From a checkpoint of a small mixture-of-experts model trained on Wikipedia.
Experts: 24 experts in each of 10 layers, 320 SwiGLU neurons an expert.
Below are experts of layer 6 (counted from 0) of a mixture-of-experts language model. Rows are named router (the router's row for the expert) and show model dimensions 0-63. Each number is 500 + 40 x the weight over its row's rms, rounded and kept within 0 to 999. Numbers have three digits each.
After each expert's rows: "gets" lists some tokens that make up at least twice as much of what it gets as of all text. This comes from a sample of Wikipedia text that the model never trained on. Tokens count by the router's weight.

# expert 10
router:547532500550510539537518544460522515439559578521505577455535509531536537507533533556550446541510571492491513537454500502454536437495598453486460430586558552500508494586526474538531486571461458
gets: "a", "o", "i", "e", "u", "ra"

# expert 19
router:535527475547510580502519585515532550475518521543497566431568522542494514562549506508526456543515514470468501554469525560467528470546521415423515513521534550485499511543538486456509454518507509
gets: "-", " un", " t", " sc", " s", " sp"

# expert 4
router:484533516579544570540548493448564473468554586509510566474529501499529533551575513516531493518509546531530494584447508496419504500474548455500480459585507505440516522556515491516505475545512545
gets: " B", " K", " M", " H", " D", " S"

# expert 6
router:482501493534481539508490525480524470431527540529484518474514512551578532574562524529614453553586507489498456564454516593496527494512570470446467527531528496472512512532513537512543468545437428
gets: " |", "|", "-", ":", "=", ";"

# expert 2
router:506526470525547524547525499511521492499551506508508503505492463563527501574517595541567407578500490483539454556531522524505521416503515422465449459565569520511511486513519528539536535571447460
gets: ".", "\n", ",", ").", "==", "\"."

# expert 1
router:568552502554548539553544535469549524454554555536508555455538520556558529526530554545579426547528546473527495559479518552476551452519557444473442449549561560495520527548542519545532490529433465
gets: "s", "es", "ers", "ing", "ation", "ions"

# expert 15
router:558521510544506522558514496484528505489550550570463585431525499559494534500509578532535499521498521460525494482480519534489641492517533437455474498527529570491517558547471495530492478507518492
gets: " ", " 0", " 1", "1", "3", "2"

# expert 22
router:476516496520459554530508533480503538466599525567440519495497458539495496512571545538557485556514542471516490503508536531403557519478502452480467486514536576434468509517584518552519488520464474
gets: " (", "–", "\n", " p", "/", "("

# expert 11
router:571552505550551537553535537464550530450557558535509559462542526556551533525532557545581427545529552477527490559477510551478542444518560447472447448549560557499521517549541513547538490527435464
gets: "y", "en", "ing", "al", "ay", "er"

# expert 5
router:572514444565579477489545535512545554449552493498495522511546436574586506513479540581503464527492526557551507487514569576513570460454512475441465497543561532504536464542500493493517522535483483
gets: " was", " is", " be", " were", "ly", " are"

# expert 8
router:500547445536489574530556517459531553472535559550452524487528523541479517529548561584556450506551546519507478517477519519466548492486542437435436473538555544458481538574564505562531531521490409
gets: " \"", "==", "-", " =", "'", "é"

# expert 3
router:525522458568524546534524471480525472491571561512468543417523484586550503526518545509540446583546538467542537571472560515434573487516578485468477448576560499493495509561555521526491464530437438
gets: " and", ",", ")", ";", " or", "),"

# expert 12
router:566552501554546541553540533470549524453554555538506553455540522556556530526530552547579430546531546472526492559479519553478552450519555443470445452549562559495520525549541517545535491529432465
gets: "\"", "\n", " that", " He", " he", " It"

# expert 13
router:497545470531484529503490561494510465473561527518543467493505430576580534505521513506518480537570545512535508617506562576473549473568490464441513527510520560472537492616522498541485494527427429
gets: " in", " of", " to", " on", " for", " at"

# expert 23
router:592505469493475570552515517503565503489500541543487507424530478548557564517549538505502532566499533493559475533527593627511560493514510474398482452543545568459510487522516526497531513527512468
gets: " the", " a", " The", " his", " an", "'s"